Experts of a small language model.
Experts: 128 experts in each of 8 layers, 128 GeGLU neurons an expert, 4 picks a token, a softmax router.
Training: a variant of SOAP for the experts, 7351 steps.
Below are experts of layer 5 (counted from 0) of a mixture-of-experts language model. Rows are named router (the router's row for the expert), gate (a neuron's input weights, with its number), up (a neuron's input weights, with its number), down (a neuron's output weights, with its number) and show model dimensions 128-255. Each number is 128 + 32 x the weight over its row's rms, rounded and kept within 0 to 255. Numbers have three digits each.
Before each expert's rows: "comes after" lists some tokens at least twice as common just before its tokens as in all text. This comes from a sample of Wikipedia text that the model never trained on. Tokens count by the router's weight.

# expert 109
comes after: " |", " (", "|", " \"", "==", " a"
router:081097138148187113155141187098141198161134164185112164175031162144115092112168153101138164099165140132098091106183113104143063110129089132110093119168080076157093116137099147156137144208135192107151155075139135092143084204156095077145134152115117151136166145142086147118125146082141156108122120141176196126062084063154108135128081118100157135045068116068164162164132107144136175144046
gate8:115140129183118123143125125098109104078100076142079123099118099116056193106131063129106181126174134109134112080168182140181156084141082180128085120140163092152131129165106086128102135112100090075113134145110113139149130152137146153091182099156056083084129135122078136156205117100103169105117152132124140146147140199159128087200147111157033144152162163163092165162083115134181151155093
up8:117104101152096094132109086089104129097122124131138113064145144127111137118119095116118193064153114085121108110180140152180137149127090131106078146116115060152114143119114086088098170131134059139137119149102081147138080195130160148113155122174111098121098164097089168126235126075097156044210123098139156147091141171131089146149162126131050097105152118188139156191109109116179127134119
down8:130033048127168088136173140081106112128071130158107200135107112136101105158150192115150147107117135185157134122155119152090164131085097125079186114144131161159169143144137092073122177114088141107157123112161110133137102118121153169155131123164097134072124175067165174125177071139182101081166134126112085111207098122158100105138124131133178160122119125157136127123046091147067123190124

# expert 12
comes after: ".", " |", "%", " household", " ±", "W"
router:125098138179086168096117146106067117146143139179137200129151124118183121141109141133099075087162109136163140102155115150107107071141126146081110082145141169094097070132091129124091108114131103157161139122101079103117089107102170206125151138118147070094135117144092142136139089192145120087178160174086092101107163139167124129108128115161118176160107080108155109097133163185099127124149
gate2:154178106121081095153136167106132115093152124097112137133113151082193154099150132125061045141135101082106084074077132140111158083106105068111150142156110200103179144141101126177145174086134123099183106125101181120142120164147137142124100153128167137145131192146128107159136162080135182119111152185170102135107159124081096144128118054154146137158099140161188112125164085134096043141122
up2:133165094134105123178154187125135135143136107192090166193124150080070122139139082102201087105115147116185149122145184136183130121135135130116164147136144067153104121139152142074124121102127087115145153149124099158161106192197114098106131119117120087189126207103144184146075178098095112123176141107136121175158141109171155143131180099140119140131149165081119102139125153103121108173103
down2:179158088116101155138071147170133140112160165073101109168179188146139140133039125087081114114114094135137169169083131109021180149147144155162140130146124143074097170123158109094145153085139070144132190125146134087087128138162133087130083059117142063117133115112133143042089123164127155107096106098118125156071155130133099145120169146161113113166112159155159106120132135124202092116081

# expert 93
comes after: " was", ",", " is", " were", " are", " been"
router:170156164066130145141162145117113173116159133109148156111074113136131057067155146117065119156201187140071180095161176128130139128108161111100135116108182078113117141169129144104128100120175105087123145133094111153092153128151122110149091116125094068130107174127115182143099172156089172197123121137154174159154126092154157172123162155088164141061106142113123124184120109183130172089132
gate0:148164107103135131088157142140107132110157085157155145101135091128153135167134124147134084121098117072247099187042071134107114149128134119149117106105144114143108100100057074134046120110128103165097128071124203121109122162176105171176095144124129127123138145162140160176202061104087180107105100091165110148195132153160125116132115067161156074140141131161144139131129114091117187090119
up0:090106139079150191184090170128118138135140129111111166137133184161160077148135111165115161154191122136095089107148171098155135081165186146128087125155115154107146162068196136076098124035118129107158146146161095135119191120127141128096188119165155172099116147148172057124127172081117147174136117162159096114111065145168128130191098161106108065118131110124108176168119148191097081174113
down0:118103161101146116115169103135082171132140103114080170133136194096159152122111097120140131160113137132147078126117126083132175149131126086124160118182155181159222151148186108132135142106153159150106098156121094114101127113136115138112137061135109139143066135124101070089155075088085155130096099129096076096091084149117101136095098157155080079221161140170155181101107147132111103081119

# expert 62
comes after: " the", " |", " (", " of", " U", "|"
router:121151098134129156174105141128164123121107158103089110161081036123157115196130184152130139148131055134096105160125169106144175038180126073142116090137110170109099122146120078150106171143159092112101150089159162181152193106133102183085120139127157124069138123164102127119168167162163125050126157116156174175075119106118107099113102140130108122077096114075149141138079151125099198152092
gate0:127172107140106083123090108083118160149158096135113051155118112123163150191097110131161124110173180142112148162113066075139106053122149127056055107113182167136125106147168138075091117147144148192095177140184098148153120194122136169093081141106085138139208097113154079113151111145131115139150118126113130039142119131145143147145190145116131150165154090136143106161169126108113125113098
up0:129141148148114158168131117129130125041119109140137138078160137100036183120111145169065127082125139151101172136130119097113158130057164114119135100134120066177146127145099156121146131074144148131111228180131096112125110133079148196113132169096124124132102135129143097089152164131117162092157129118096091179132108085177125124115128111134107115121138133056127091136123086086149142128173
down0:128150182036083131116157117082113184121113163141136092123105127167059078074085149106089125157156135110180092147124149089165117171157098125091157143130175106120126171135088116116098137127116120141096126155111145118129239112141086138118142184161197114026152144099117143090094141155098141129159120110120083186103161147170104120152113147092171164145141110102115138147099096160079130168120

# expert 8
comes after: "\n", " ", " Year", " Title", "\n ", " Rank"
router:103136103070081136132118141098107111101151147140096124078105172148145091080157111098162166155148106168113134175116094108150145126112098088146104149074083104142150179101120091123152086156094126134141120161164110138081167147190097098095222136128138108142176145078109175169137119126105093100149163184094101133136171170166123108154103161144163118092141167183140141151117145146088146198103
gate0:097116136155065187169161081131138164088106068094106106132163094092136117154127215136145088165097169122157165087165117168162161116107157127078118154156120143106148154098131049127153137121140098104129180107141097161086117139153183085140127097099092114195130136117153118141151164111142083113131166116124154110139150140152107123086136087141141155171166161152087166115125078175128168116123
up0:072167168140113200169153106071035158152157142095142122139181142105184122126117106105174123098108133127111118148188103109133134177099152145114182112206120158123119151165136115145145105097121137151158082110128184138114109124149170096160120132122100171115153106134120122140139171130130113133167117132131131093095130156089127102042144206156119125164141132198172153088156083116128162117137
down0:144163124130081137161155139112105118126097118227175144135145119076152087112104100136132085144235129088126161170110177108108138113141111163092160120128127152135126149181141136090120159146175113170136131154153189073142160154131107080117102131128133081122092140124150062179161179170072156141198168106123127143116139113149132089132179106175164165102144134113094140132142134078100112147138

# expert 96
comes after: " |", "\n", ")", "==", " information", "|---|---|---|---|"
router:156133121122102084122140130180120144167125158115100156154159164134166155119127103202164141113178153133120123118162091150127058099112169109167161173104098162150110129144166137110158149169135122131147150062127094070178111102121098139150119115110113165091143099084107176079111119168121176143148162123116168145153113126092068102175143148131104168148209102169158065195136113123117109117088
gate0:085050095112125113097081140123142106122103141151151140107123107140189056128156142125182137153181161090128148093158139164179112114160116106094147138137084187174123143159083145140113133105104137092106098090146119086086123122139159095109124152106106044116130093174139193090078122152158081170144133117139138155109086100129131103098107151103089085138175087084100130122155146099174109146120
up0:093134123106099142097141148176163176156123124132135128182138110095174148074097064117111099139122157144166060127125128158096114113152128073119101149170107146135153111097135094157077164172086137095111077066103125138097127148121146074102178131155099048111158114183164120144115165111137115144114097115141089112068105129113173103134086226095160112120139124096108140102188129146103112122124
down0:108098201075104170218067125133134117163157106087131118114153149167187159107143112113099110158172182095131131119112095137125069142093126127146137153167198108132190162158143146112145167130144085175143149142128106136096180149160130135111164164154165045093152138124108105107110156122144141036190121112144163122103155121119079084164057106132130160127117107162056124132126125109159150113078

# expert 91
comes after: "\n", "In", " by", " In", " name", "\""
router:102104098142147157072139041120134117109096145127121084103134119176132128114135084092086118123117140102121157181144098122187158120131155121106122142136121148143158088081154179128126125095090113113108122131206135093118110168081092126102175159152109150123093125100112168110096169117123064108076168112099093085123129168159166165135061049140127128147227149129076070076110094127133122109086
gate0:123141130131114137121117167134094108188152098126148139147138090157097111077110088089089129108160177133130132146166187098115135161140078060123099105167175155177184143131183096175171090149102139147096087177091181084060087112142121119081120144202159116113170142081153132075168110183145087158091168062130074098141108082103111143189113132095082088157156106128146094150153117078120114202107
up0:117145171180101121126130102158091159105102152169120064160075078143127151144108136185176082106140113139109120105188165129179109092086119108067096159144136173127164161103126178181121095088169170170112100110182119239141102149127134179082070078116111117144098173135116174134151097151104160114138161175119123141117116079141096135153092038148140171130119134103121176185157202096145106140099
down0:146140020101060115113107106141105114139181107104139152113105123152159143134145163096068184153137118162154183127098061150081093128146107135171128109123111131093147127146118094088148143096180134159108137147184167050129088102109108146181136134088125101183116137091127121130116158094192129146112102182138151131109123145084133156126168193203190121119118135110128083104117125152168121168075

# expert 63
comes after: " |", "|", ";", "–", " +", " −"
router:071158141147110108120158141133086118159138094093096118198136162136078082130130158114143145131167123105099137123131114110088095099175145148155172166081155052142129172081170132079170138111135121140145134095174113107122116100089149133172102158152109138190145103129120129088117119124109103131103148121133188164160115068131045079110136158135119150140110101182157150126045142104161122170218
gate2:120088070223132107092095175111131095081131149163120128123163089199117124176136130143151127100145099133125157173134081138094111166134131154184126131136095146162143145137062153115111113188138101087049169123127129114115139091143093095100125115073153170153119136113174133097147138131109139084151135071107039161115110143103099089052188094156129202074167140150083158138085155114183134111156
up2:089148097129128084109092095153141127125118164140108164102054123094113153071090115092155137103163118110166090177117141163105113146144138169145113073154204099147133175127129116108121107168084115191163178167146120167143125098151118154103142100170110149106133156088031062171099174127126168150135209132140173099125108115126144224133159130105124160087122117128180139083099127133107140109099
down2:153161111165147109141077063087124067161115121136097171123168115152147130142098141145113139138128141120138141124117169111105071095102160211137129145074077133115106115104098126154090071153078196139095107169053146101142121096110166137160122175109127077097131108093139126075095071137090137134110126169172122087091155121107139163061157108100094161066107169155193103106112170184110122134167

# expert 127
comes after: "\n", " at", "″", ")", " 7", " No"
router:140144156128186130142110166118132116137116181103141123104186143143165140110135122073116162123093131141025165137132130127104095101172104101158148126165107151134178117117155127102177152159172124129187143089157114145095065138185175089081152084110126131152136093158034158123072115152162114181094152151180148137140178129162109148139096170084153110124084124195064092166154071080113166187099
gate0:126128059077105079114153076121097158183111077108171129142186118109118151094140153109095134138169160063070156139187122182165147154176075194105145110153146081114053120169117138098124175124176144133128152146113140146147137107142092144146156164128108136145166077080178103083134079127153149134089126088138111108189139088110118066082094161086103116109147162150095099134124154123061173084089
up0:123168106072122126064106156129157132093191105135127077146146171148148150163128160132174122112113042129145101108133111127151149187170148125113111145112065157152137168105066087167163087129110107075187183125133117169157112096142156144156083092049153086143122146126064175133113172116136198138167116075176127102145103096146125069096046175148137142098097176180147129134117113075163138119121
down0:146122126130062152114128154125113105134113165116162112125137137118152095121174147126143158120174121114074120154108104115068156119195142074136182153135126123163203092117132185144100075157168115125153120128176136117104164113114117116162096078166121155099106119188085146178119025157118077121103115104145110070108150105109106145162122119153097125144181163063176052144154079089132104174136

# expert 79
comes after: " (", "–", ",", ".", "′", " 1"
router:129142121119091104136179091118177182120100105147184109136096087098104111112152143191138142178184102126108093136095106145122087114095101089171100092131073131088110096112088105098136150120120119118090093165094177101091138103185122135175079122185068151153110083104088126074166107105069140098094115127085148195069159133119121089078086153126157174190177107162134134166106133142122156141193
gate0:100099102162142117136153083149127144132143147150075132170110183138088105127073193189152068117214075157141109095082145159125098159131140107127069132112179166168082140117183115078133095106124166088152086146120177121115084103107052127114101090145105076139066120137130145124159134097144091131091080117161114052130121096125137117160130152137124139136111179087124154130088155094124144186105
up0:193147112098124146119121171104103119080104121090119117078136068070196158128163083061145170177109133093154132146171133078071096062155084151124164152126119148131149135122100127192150144152125121163095190109173094137127125147161182110153142237118164154093145140135146134154076121161163090101113190198147133187136116128121109144108111100153131107143137089176118131127171117200155109099148
down0:177121081145096140160126103111144163106150109107105126161144135102159142128092179146090179162076068083155095070136131149139127128114129176185141090110097137064030119127140126139130106100162114170110125116103166100117108166126150110118110135175085190140135134139175141090159110084080152152132178130121088137126153150135084089102154143088081159095144135135131099114097154169107048170167

# expert 10
comes after: ".", "|", ")", " also", ").", " ("
router:109158113082129134165124158126091101155126160104183083091116128158151131179113192097127148111096161054109075117131181126135171087153126103106087129147129131119132140097144156089155145174135067130119151112131172196096119105177133183069115121148110134117118126135148192159162109180159104090146119080153188132043146092115119094078103118067134132105105133109109145130089162127114177171074
gate35:088166146166173094099096085106135135125158021090096131118155156137194093122075133155055134155101134089106150064108122144076126178108083120073145088152187096101114165131147132060190166133150128166152083139109091206108113113088109095132044130145121113109095156132105124152158175145107142185116149131145118125089141153121152129103121126141116095153120130106137103145124167010132135144144
up35:111153184098159173106179156156124135102107161163159115095125074146160146137127190103162139131080110140145108133142157102115108096148198177119175121140074116192196118117155155142172133101139194153071144124167084137122109086162202159138197155151165162167153137116133097059131139094121134086223126160141158167159152109089179090094158099141122132123142131118125130130076166160102073136140
down35:119157169184159111144094145113155118124140096106157153098114106125063167105096116082115192147146144089140159120239129129115106126137114181124114148067164119140213156150063134154056113098135155117134157159104123126146121130115164117151080110157126148170143134099104130135118099089159179167151126156152097139132094129137118099119082135119169168128125121063162116116118121117166157155148

# expert 33
comes after: " The", ",", ".", "The", " that", " This"
router:143097107140137088106099120155079159116086124121171090109159130092112155095127103128150112106105057126114048148108151170182105137127135187149186156144140149135206147121116089170102169074117164188104130106152113061134163121087135159133107067136143140141119199139125138167109111119114165129181138107073105136164121149082131165138127079152094122130146161128139084097202157114128114126141
gate2:174097180150159166122169130119085122125150112094156143149109155185163050143135110190148124122097140116152138071031127141171094148059103052057163096114135141096163164134147078117132139092064087140125155083114172115132145116100143133066151053141054080105101160141115129118124101150148080070116163088081100158119119167159131126140168176151109168172153126107156148121119160066127132134145
up2:122195160149110084152118121180159174143117137123152084146083098140141159113097174076074171137113091080090112153190146137151116115165077138126110145166117160121037105097129115161106114136204133124154112155115072176050134136112125130084079109119148093152181116156127147169097119169128104130115102135185192110113115082125108123098117101075106118115140103134130173124183117195098130072112
down2:126137108143181109194117092136110110123119139169115163149157216156110068131086175083122117045125164085139142140163126132157114117119115085173096125036139118095141131143099124121101191209157133109127101123147157104125137169136134112139182064199102071073111103078149086085110176149097106141096134133074080164131094137140153112123155131208093114088177070129165098098158134150110128109149

# expert 97
comes after: ".", "\n", ")", " —", " on", "==="
router:103137146059136086131153150116111156144102162156093147177158110129123069097138162115147076068082116116138168150132115100088150141156126081151149154082154098143143046076126144095143197080182118164112104148085136156175138095136118152106114103182155127166133147097136122167148162101098106169076130182126116152079136100080108124109104141145107152110122088178158149175122133079084133053106
gate0:188099166087164105101101111119146189096074138092147149173096108116108144087192120080148113175103134154097136084079120150108112131112133090165093095144113160045182102141148112073088163134114182127108124131145126129124127118115140140179090109149087100118183135162151056148146109166165102154157116133088099148125172137144126077065110167130100230151170088102127080156109146119111122096105
up0:148122098179087173125144170085093072134144161187105065047116164115146183137147116165116164065115098154141145107115117169131110133087113166069152166083132096144133105094131125166205160101150073122111129154089151125111113124173106106142096133168136156114088124058099099091164156122109091184086194128087172151076109118167168159218122126151165096149138141107166146135087084135134141131116
down0:081146178135087119106106114156146151123130123113056093122151150143159122162105120137125111147089173160131153132115143136076140125134127129119159117047108075145178142116110117082168155136139125092134172121138097101132154139166113104164160132086102170118137122144122120152122172216134149163098093105099245118128140168100193188100088102146181115111160150150139130081124143095102159164143

# expert 15
comes after: " \"", "-", " of", " (", " and", " The"
router:066160175100150143103104169115150153129094144136134170181099178117090178184063098065107098116165115178107115127121137106083162112120142111111142193176127100152153160135088143146113155187098092086125121130118149145121137107197162104124126091128149086104150095151091113137153082155072112093121127157144121124130165087104127138121156109175118131101078136077147130116099160069122154173124
gate0:105209116091161134043169126127094121165111187089115161100138079138125126069089135150165077134141064117106082107133145146164066145081131095089113105119117134154166141155100157112131098122108140121080117196119093172184126145101222113171105081143147128090099114113115129109185132176101124147118154129083134177119107154143138149107159164122110181152098107157114168077092055133088090159147
up0:150159130149116204140104180153165160160158107107164162144119145140110134156175084090096193066173170116019052135093087157125184123119157158136162097175096150070178131147159097139103036105130170137102124107194154151133101077139148146134125143155126124133150128090192119152156076161147142117163113133152136147100061090161138102165093116117172179115148142134178095148142176105161064094139
down0:150095126130131088117070145114141136169132123099150128121095123088090079160079150197099170093126170143119139216160145172129112139071118150115147119139097158092134112116158124157114149107138107135168131132051170122121100123104147125106102074135194125129151101112085097119109119158125103124143177109170091202107155184176164122167106157155159138151202083078098081072195131130097119074072

# expert 60
comes after: " |", "|", "/", ";", ":", " No"
router:175188131133089118154123175141091112154132133167126141160191118152125107080099105121155159126149148101157113179065106073107111102074170124091099168171146056157155126147158089101162182092143158184139166106140156146060112090164181061172145127095189120123134083100135124129185129161113118145133128138163171105116155093112132102117164077144145204173085081153124114117107104109154162131185
gate0:173205162152098162076155062075108082079067156179106136119148162137119164163108109131151149080123104153170092080175150108192122156107081155134116179198159154118154153120200142133188089122181096104136114160091143103082118077089121125082068129128132112112130064115151120121150132173106155144133124092110186144172154148139206132121164112069171138065138078195156093124158160073113061143096
up0:179214113091139140070132053105160092112080118152133079134116142118172165180074113075124126103108120126147129102161121094167153120116129158129084170178090135101133163084167111124176135090170149098128100181067104133070063134099121158107110126132148100105160114142184152081121133213149161114168076117127194149178154147132212146151199104064170153067153123107178114157181186110096099149150
down0:087153110108156130094130114143115122147121095065133103136125182107118166165105125096179121158119154158084145112119088040169118117116101115185183137097164110120097147112106079093090077085129194141131107154139139074115067205181150125148153181176104131099108111126086133118129129101141182094119129068148067140178132120181139137208133184137118139125127127079123124095156122122073119121141

# expert 32
comes after: " on", "\n", "On", " On", " Born", ")"
router:120138106090165180205108184157112086099109149105136156163114173148123113133127176143172107143116081063131160092049135139087160120147146098168108078111102141132135137115107129098148212167180157154126209153146145111143084088137136115062168122129165164138116144094093147112139157081185090166072138128082116156092127141134111117149094148099141094084080094161117152156138121100056132085123
gate3:077118074159143140171097112085099138103137155165109185166184152107122198114126149123116144143130131105049111138132157142101099114139155102163126108120138138220090182126153143123119157113122131118123126109149143118152125129109168139134088121108131131177168120115131134145149112088159100112106134176106132144112122173152132106109129089085118159078195172129095169143171129089127149099177
up3:152163108085179145068079122139125137115111191154094132136092146180120153111091119104175111154164101103165157167159113109133185143136105193130121198099126161122071153062130127167077156128137205115109089159159100135133117153118114148156156123118146087109168106139129079140128117132130085095141129126097147042120094039125146129089123156156170175127083134084092108115129153156112148205135
down3:123214124094163127110150099160191157182149131138138102125138096083070143145155124178122143109161138154137110093120123101119139108154139080091169122080090055133113105121117182109192118152062162130128129123152092144120067126108135102146133093140173115121127152123057101065047108149107127146092124117084136112121119191106119123081156167151145106160084119137101156125102109062131099113099

# expert 121
comes after: "\n", " in", " (", "–", "In", " In"
router:179120098153149106130132140099170167121133194127158141171159093141124140132130177082139104157098159101137084151095083075152147152152111117112113162116068077103141116168091101111160160185133089120125091156117095063072120082084107166107128124151108165160104179138092083113142070105137177079107164185119117103053104168098158092139095157136138110139130107181125147175163084142115172160105
gate0:129105145123139087212123108100157145135107145151145109073082115098106062111116155077107148172078150131140176140103136106095105183054118149127128138150147136110173170169104129073152088179124079123113115102096117114191165122157141170120109151092121155080113146101102136128102097153146089115144143119151118127192113142111114058152181068093130148128165103181110113130130091110160132166121
up0:084155105070128149079150113126124151157127120075194185090151196150123101099107148170124130126154150120137141086169107139073127111153118163130100112113133161151135112144141102121087155127105133145120140177072143128137146202096182073096112099168156144159140123154108120113135072141180139166136158158119097108082126111123130178146115146156129140090162156169180068167131080155089128084152
down0:109149137156082034157152128198091135099132083101103141173154143067101121129127105150161153110133135083153139091168201149135147134129099105109159197152121093146129193106134086087094140148122151143137035020116130170139141136125150117067163062160149111137148117103109136098146096123078140169150072098174105102119111172136174120149130128068170129178149100117146103139089120134107097087159

# expert 88
comes after: " |", " the", " for", " a", " of", ":"
router:131211169129148089196197184144128164146117185132136144156129152099044104143164096107127117075144151189164121128073117105176179105156123171141099137094123103167089122141104087109191095157110137165079157109082113118118139133142168128042138178154152180172185112098102086165113127153086177114136087098145136109142160102132098108131152111140139152146082066181148172122106139120124100152153
gate0:091140110156190171134066140118079131125123091140109115169105155097137167050109130126163123142138130185078158194118115121087137117118148174076104120111143150154164144149032138129126053119129107139135147088153076144095140106165099148132116146155074162170093157150148105118165189100123102160088130142149162084187137153134188102169106126162174137143147092158136155153107066105146100111148
up0:161132155200073123067107090146103174130038207125145138157155118161134137153115129192131111153113097124155055097130101132143111131139153131145193142125096118137153113148159148112087191154148100118099172156088151109209060152174143149125140102119157068154170064128060125098100115169098133107132147134139094102113155078160080148077111092093127103118073203108108078140149165187112148145089
down0:119190154132124227143154100105098168137110151075156133153122139110075123112064134109125121138134105128139141171125114140132093182124146102070140128192161205142102173166118087142149140086110142095125131098134193121125109102164109114155116175122090149167119127142147122136165117158091065115131191141105146085098183128141138134153085125120135168101051155118090174129187128073215158179105

# expert 30
comes after: "\n", ".", "==", " ==", "===", " ==="
router:123120119112067108096139118137152103114122102098067111163093148104130172107132126089114080091104136068143144170118135115124102089117135109138176150183178161086115144145131124044163108164153132177117157131103121098116115151118137099165125144103123158146130120085107081190094121131144151090166134143124127143139138151105090118093071129109112184184104097063146091153140174140113119156073
gate3:153100111112078154120148099168133109130189157125099125056166124139104093064126135166147217203090054106186138179172130099121163114099125096109116118119121129125127167167134121134139126140191088134102147139173111128131166134142135139168099122178120160147141177096106133168138155130089133074071136165102057111126142145126105146058136138149129156134103113137136076097096051135120138120141
up3:173158114137073104131103110124104107136140125172107133072132104144109137120086105158164205165056087085222112140125108082125118127147102078127116177168095167094138134161139136127126100155167118099080146087152129066163174107133164181121094124145187142112151158099149118148136099131123124110155106112110089143152177152159100185100137159162088133137123112115144108149108065135116166114105
down3:079150127110130095131085135134086156121151152073091108143154068112108149147094124167187100154137084151170166137097135111107095122103157111156023196182127176160125180085116106110131143095167150090183113173137148115110114106125099093139115156048199102160119178085177126150132124134115141158141122114156087133115135136131087111092123181133101067145205137085103128107131169121171096147040

# expert 85
comes after: "-", "==", "\n", "See", " and", " Pro"
router:100132131137130107247106113110143129117125189088092152202079112078129127139080096106168110144067095136120106104212124139169130090082114153110120120135091129152130095114043149063156122153076187149122164115127097177131181165147120096082160154094138109104137104141153120121116110131086174117156129087190111167118058111195106106127178152188089142055138108122075087126133099130154130131126
gate0:116102121117153162077189089120124189138159160128138161158122133123156083153111228143145170132128117137160182081129121147155189146160101065054123091079120105174093093136171043126150098111081132128123150161075163158138106126165102120120117054107189101122091133105172090168103067171075115134074126134139120139157152096142147107103081127147103077142170059114127159142139115136097104168108
up0:163108111063144173100172129120127184115128143133099181094109188133120131164105180170133079097058136104148130118120143122100168150153127122111156147156089136205065124173124100100088141182064154155118144153120147151124151071175142120134123121188152102185071123113153084152162090124134129116122133114121060174155162120156169095057131132118085124195160070119165088051127110170151122149080
down0:153134095153147123118127121071133081109129189106129039146153176160118115088143161138127111093103064188124137051057103150111116136142077118080149201147147138132168133103171075090131121131160104182103153103142129123136112147103132113110181138146066164127112140103151102117123108163103165159117143106133116103134155110205129104148083142116133153164181134108155145169101077070116121129150

# expert 78
comes after: "-", "|", "==", " •", " Occup", " Ph"
router:155124138058104125129094103104154117158155162152137138103171145094106165133093172146071143150089146133136114079165177066149156100139174172108123106074085121141078057168063135082152131165130090168133149121117094160153129138189131092184172140106147168085166136177143186152139173157145124127155211153100125089156075123159148104093158146103100184114127099078125195098152168088107157135138
gate0:075095163130166146120110132211105104123239124176152140105117093127102156151097161186174131146139159137177099109126115131146195081124162151124113111152152103119145139150123136114109124107134162134193099092175139135173160106107144164056164120145192180089145160064106178055113146141066106111074106147157106154116142135101120117061133100122123162132163127122118129109150065086036175105080
up0:060126131152115156078100173195089097122181138158149133125123083106128146180125157225141127131136140122144094126176109139145167051170130141129143106117135084130146137140149113104142124117116159154146120073143157153196138127109137155088161092173185194053115143095090182083162155087096147098096106134151119134151130103116135150059151072117131166123152135118084118098133099080048181114094
down0:140120126125126140147163102119094147126070139136146135125134128132141131134130121076125161152062103128137140142108114133144150191085153103123123155131188146081067116149111095114167155158137044109140141138127173142173130122132090136128135108107182140125100086134190184113130115162076146121143143095060087168140103107183115115158138182085163129181181148143144184161154105178156124120142

# expert 43
comes after: ",", ".", " that", " where", " when", " He"
router:129172106170134110081115124123116126120154085130142120097181137104150104113122111085128102132110043135144070125127145154145128157112110174175125126079208155151184107112145110131105144081130115151118085131185131090161160124107177157162106087118165140150122147172138187152132131099151134070167128120045139165212080162096108127169098086161067129123123129115106102136172127126175092103104
gate2:097131127156111138107159129114113102130152162118102089146119147155149107115205151099132162131120124110128168111123134096120108076038234114111103084077156101126124195146138156196113123121120151175136129129153111095076131148161121147108172171148149141146135157161184127067112071063089129170143125090091097138117122096142135119159064122107128128124160160031116178110105196205129083130173
up2:079126178171097165092144157117202148156146124175093088143148113131121091141132129183136089236167126116076083110106121162119126128103143144130140110212108118104101163113140129114175140121138155146201162117110152113078151101148166127119144133080137099108106146157121148123099086072120118138096141136118141102087147192127152123121092119090121135147098133136106115082109097130125154108155
down2:076087129108155149121093116129185165131096116155146105120186127120171094173105104134183144073137184127156114070123175102110179129104083146094134131142172131131141123126083139075084139160146127105089090115094081089185076149131083111188124215192160123067147140103101135115162149197159141150117149094174096166111116177178145114137128117162160148100176106123119108103113107097043196138133

# expert 67
comes after: " 1", " 2", " 0", " 3", " 6", " |"
router:089135136112069181149139107149174128101117174112190098109107157156152116131155116144157154142199181123111087137095090131085096080089068150145152168168123142127187124145128115133148163129144134156151087133195168077127079089121131104191095076120087128145124075113094110088120130135146178114113123105123138141089137143164101125077127102160162115151181100124145099154078097086120146122173
gate0:128145132183096169113110083143150103168184176138124127099123120124029158145129131096137122078138143107151129085189156085115064143079042100097128082161161104095135102112154153150092074150148152111166110109127132121117183181120167099181106094162107128089135160085120113127135192091123147172172187152166125100062126195118142112082099143108127187129152155121058170184147145146126108125149
up0:118097141129106081095124087130152153109138142121146086078145141116094132069090097147132132111205070127143119124122143082151119164128202156149065122086110090163141128116153113176151191146146116105112100116169109178102152128140138139145129146121098142164134123159179107067177109133037143090098111116091106103161152147124138162158079074138180116163119171130138111213133157138091148076125
down0:071105076112138145182100093122106170140101101107155123111104119132168092124075127119154162110147142110130065151136057174153156098116160149098136138150109120142103129154089098110145184093122125090161133166156112049133094143093123096126164118137112151153043172174115154161177131068149130144079126075143063081108164183087101161153145124117188116147167190168106156191119079168113100097089

# expert 66
comes after: " the", " a", " and", " an", " The", " g"
router:108110127106148163124101113080133129119132137153080148113090101141137114157085166162144149103191108134094153121121164145164109118149109079131082099163145095167165110188132107151138173124084079114166084140101094159176146075173144080174121124115093181186107079130153074211131131137091106109144102102079124148119161166164106112129168135122126145131097110108145126078143141142156114167112
gate0:164144092115133082060104163170158062116126118131091117048135117152086087112127131104150154143088117118153155100137134121117139107154096087108176117159140164211122145203172127130118121114131084130129118161087199090129165088122125111111141153113132226060106086113125064144103162175166139139107170168164126137155076095139136118068178115118153149162161136091113159109100119147099107148097
up0:092157098165176122133151116087116127125113120095159152126110145148170113070183116128149130108157150132131110138071163111158109115136166122136108100117098100109088176139107200063184101190091118126124160136123110162152137128193162083118127105109137093164082130099148088104071113088076080128096111142123073130132131129115116110184095159092166092086095137139167147135152158105185065108150
down0:134101136130137118163155100134166140082186147086154123136063117176094148148067137069092145143176152148094144191161096082116075078094112155088145149087152089160094122145124103098203068124130093105147132121162138110123092060165126082103110077110125116116122182086105148141095151094152163161124145094237152118176112170064156180087088114115118134082089133155119097147170114178093070158122

# expert 69
comes after: "\n", ".", " (", "-", " John", " Mc"
router:087114139114155137158115094119161150136117183138129129138042165120149091133165128094135186136161109163109126096156124119094148071105051173090186193093120107150111117164109150089108100191156127120155111151110138135118080151082087120189106107135103155140121125174140112113098139135106066133153147130182137122078162116114073117088148140114099152100115093042097126130146138130145125114135
gate0:158058117048056146120111102097141136131131119110124186145118130141155052125117125186152184155134155124197103107069148116095112136157128147127090172103140158115189107148125111059117114075100147160158145134176164089127135095114132132081143100100088135155109101135096129117157111127083116165112137130134124173147199105133063130142165142131075108104090179098129088052087145098120092139123
up0:147122106150079154122148081105144061191116152118104134128178115143121045142138063141043099081116081190154088109146110096125113106175149138109106157092109100119184132118105074117139117078114158104103112121124167153189128113122148125144103119133094135133127152136101074093160091162137119112103146116109079200106164146127092113132118093193151141039113110143119111090107179172070155174142
down0:098183185076110135117145154122115120114106110119089138167132176154200127125145096093154140163171159122132125156125133158128159103132170105087067132141221160181167099142173135085179132162112139112142168149141108096103112049117158093113142167149200078102140153168123195109105125071128099177132148124152140126166212145089132135153157171137075116184093102127192140135090175092108117094092